Below are experts of layer 12 (counted from 0) of a mixture-of-experts language model. Rows are named router (the router's row for the expert) and show model dimensions 0-63. Each number is 128 + 32 x the weight over its row's rms, rounded and kept within 0 to 255. Numbers have three digits each.
After each expert's rows: a language model's description of what the expert responds to; "raises" lists some tokens whose logits its average output raises strongly, later layers aside. This comes from a sample of Wikipedia text that the model never trained on.

# expert 59
router:166123206146156059138154113103137123117099165185135104168162119061110145110121144105099150113108126057151076140113071143130096120136151207113139121133172104137082128122135080111122126078140147
Description: First digit of a number, especially 1 and 2 opening years, dates and measurements, often after a space or parenthesis.
raises: "0", "1", "5", ".", "3", "4"

# expert 5
router:143134211139114111124162092096141102067081150149128136114195086051124145165141149150106167052132154106173131133104111165083107079110160141108129114100133121150119118091165077071095120095133133
Description: Line breaks ending lines in infoboxes, tables and lists, plus heading equals signs and field labels like Location, Born, UTC.
raises: "\n", "|", "-", "P", "\"", "==="

# expert 41
router:131129204163145065139175118130153099103094193138162099135139112114132101136114115124103170102139150106144093138069126157131084066098171134095108121122162103105123158139115101117144103087146127
Description: Adjectives and category words in results and chart tables or general prose, e.g. Other, UK Singles, Star, Socialist, gold, social, different.
raises: " |", " (", ".", " and"

# expert 25
router:169152212117137063126164117125197080121094143185141124167168113073148163140198132120120164112100178150163125172093071153118096111126148136113116113107139133184097113074124104107119124075119182
Description: Bare space tokens, mostly in tables before numbers or after pipes, plus word-initial prefixes such as re, dis, multi, non.
raises: "e", "1", "2", "circ"

# expert 40
router:113163171137117081141165084083128108114103129146128082119137070079153149097135173075091158082144162104164140141132063168134102131134163132080098137106122099161095111137146072118141084081157152
Description: Sentence-final periods, table pipes, semicolons and colons, including decimal points after digits, such as 0.005 and 42.5.
raises: "\n", " The", " It"

# expert 48
router:179141190150152043146141114119141106109116188164155116159163112059128151101120143110110137104115135073146075144101103158131108130116155200128130143135165111147059117135121096118114114074145145
Description: Digits inside measured values, decimals and table figures, such as 63.(8)4 m, 51.(2)5, 9,(5)06, and percentages like (7)2.06%.
raises: "9", "5", "0", "8", "7", "3"

# expert 18
router:153169177144188120128151101062130071103067192126163151137159099070150136113144129101085145105121174116160116133071076137145073085123130163099099118104159136170092147129137097133157090132158167
Description: Inner and final digits of years, especially in decade and year ranges, plus month names and century, such as 19(8)0s, 1939–19(4)0, 200(3).
raises: ".", " |", " or", ";", " ", ","

# expert 51
router:161124208164158057139140099103148119084104154158140105175171127075128167105113144120121150133117133084139069155096098160127095132128158193113126128115166116147066125138128068130147129070156129
Description: First digits of numbers in sports tables, scores, dates and times, as in W 115–10, No. 12, 2R, 4:52, −15.
raises: "0", " |", "–", "8", "7", "\n"

# expert 56
router:122141173139135120132110101073163094139133174122152101181151092112148158127146104096072188123097120088173092124131085179085150124128150192105155179111119076114127146110191118124152078113215125
Description: Short letter pieces continuing proper names of people, places, taxa and clubs, such as Pa-d-borg, Le-ed-s, Ma-th-ura.
raises: "y", "i", "s", "wa", "it"

# expert 0
router:147146207183115054117136115135152114081136112158137108129131103057135130167173136133074104113113182087131145116161100140104085116078140125082082135122145083151100137092142057123093093072189178
Description: Opening parentheses, hyphens, slashes and quotes between tokens, such as the ( before converted units in km^{2} (177.1, Al-Shemaytiy, contact/support.
raises: "N", "in", "B"

# expert 58
router:115156139147185069124155115084158128103124146151170118172140097086166178122144118084076198119111147095154065141109090166085136127095181170122137176107137084160075128112164126113173091107175141
Description: First names and inner pieces of surnames in name lists, such as John, David, Son-d-heim, Dor-s-ett, Bud-den.
raises: ",", " ", " |", " and", ".", " in"

# expert 30
router:145164165150146084132152103063153078108073198128183140130163125081155150111136161125108140074132209097150117132104079128132086083134139142103113147111150116194093170115135130137175101112170149
Description: Last digits of years and month names in full dates, mostly birth–death spans and infobox dates, such as 14 December 191(8), 11 April 1889.
raises: " ", " |", ",", ")", "-", " and"

# expert 7
router:132120163184117133079153084125144099078127123125114106122165111069158172152168163121101162054134163065153145117081094146095097106092194112075097150078133069188128112101158082120125131058130133
Description: Line breaks, wiki heading markers like == and ===, section words like History, apostrophes in didn't or Marx's, and opening quotes.
raises: "\n", "===", "==", "s", "ers", "("

# expert 50
router:183134195143152039137132101100145107113108162165158130164141085046115155102135141121109153109132144098156077139112111159133101141111152201140146131135167101144072127131127098140144100084167159
Description: Individual digits inside coordinates, dates, ISBNs, times and attendance figures, such as 53.3902°N, 5,933, 2000.
raises: ",", ".", "'", "-", " ", " |"

# expert 27
router:162192174167158109148148095082141071129062198126152126134163122075173131102132138115114150104101140101147103127077107149129098067137130117116091122099171134187097129131132102119152079120186152
Description: Final digits of years and decades and ordinal endings, often in sports seasons, as in 198-0s, 200-3 film, 86-th minute, plus century, season, year.
raises: "\n", ",", " ", " |", "-", "–"

# expert 20
router:170151210119132090123160130118179078131093130187140121181165099080138170120162141117108156101109171136151140181098065160105107109129149144102109104112132121161094111089116098105126136089098181
Description: Standalone space tokens, mostly before numbers in tables, scores and specs, plus word-start "re" and "dis".
raises: "1", "th", "2", "3"

# expert 21
router:153146217123130082128171125119175081124108125179160118163176097075129152124184141117114165107095172138159113174106079168110109112135160140113097121102149119172104115082128102105126133084106175
Description: Bare space tokens standing before a following word or number, often before dates, coordinates and centuries, as in "on 8 December", "chimney 53°21", "(m. 1945)".
raises: "2", "1", "'", "sur"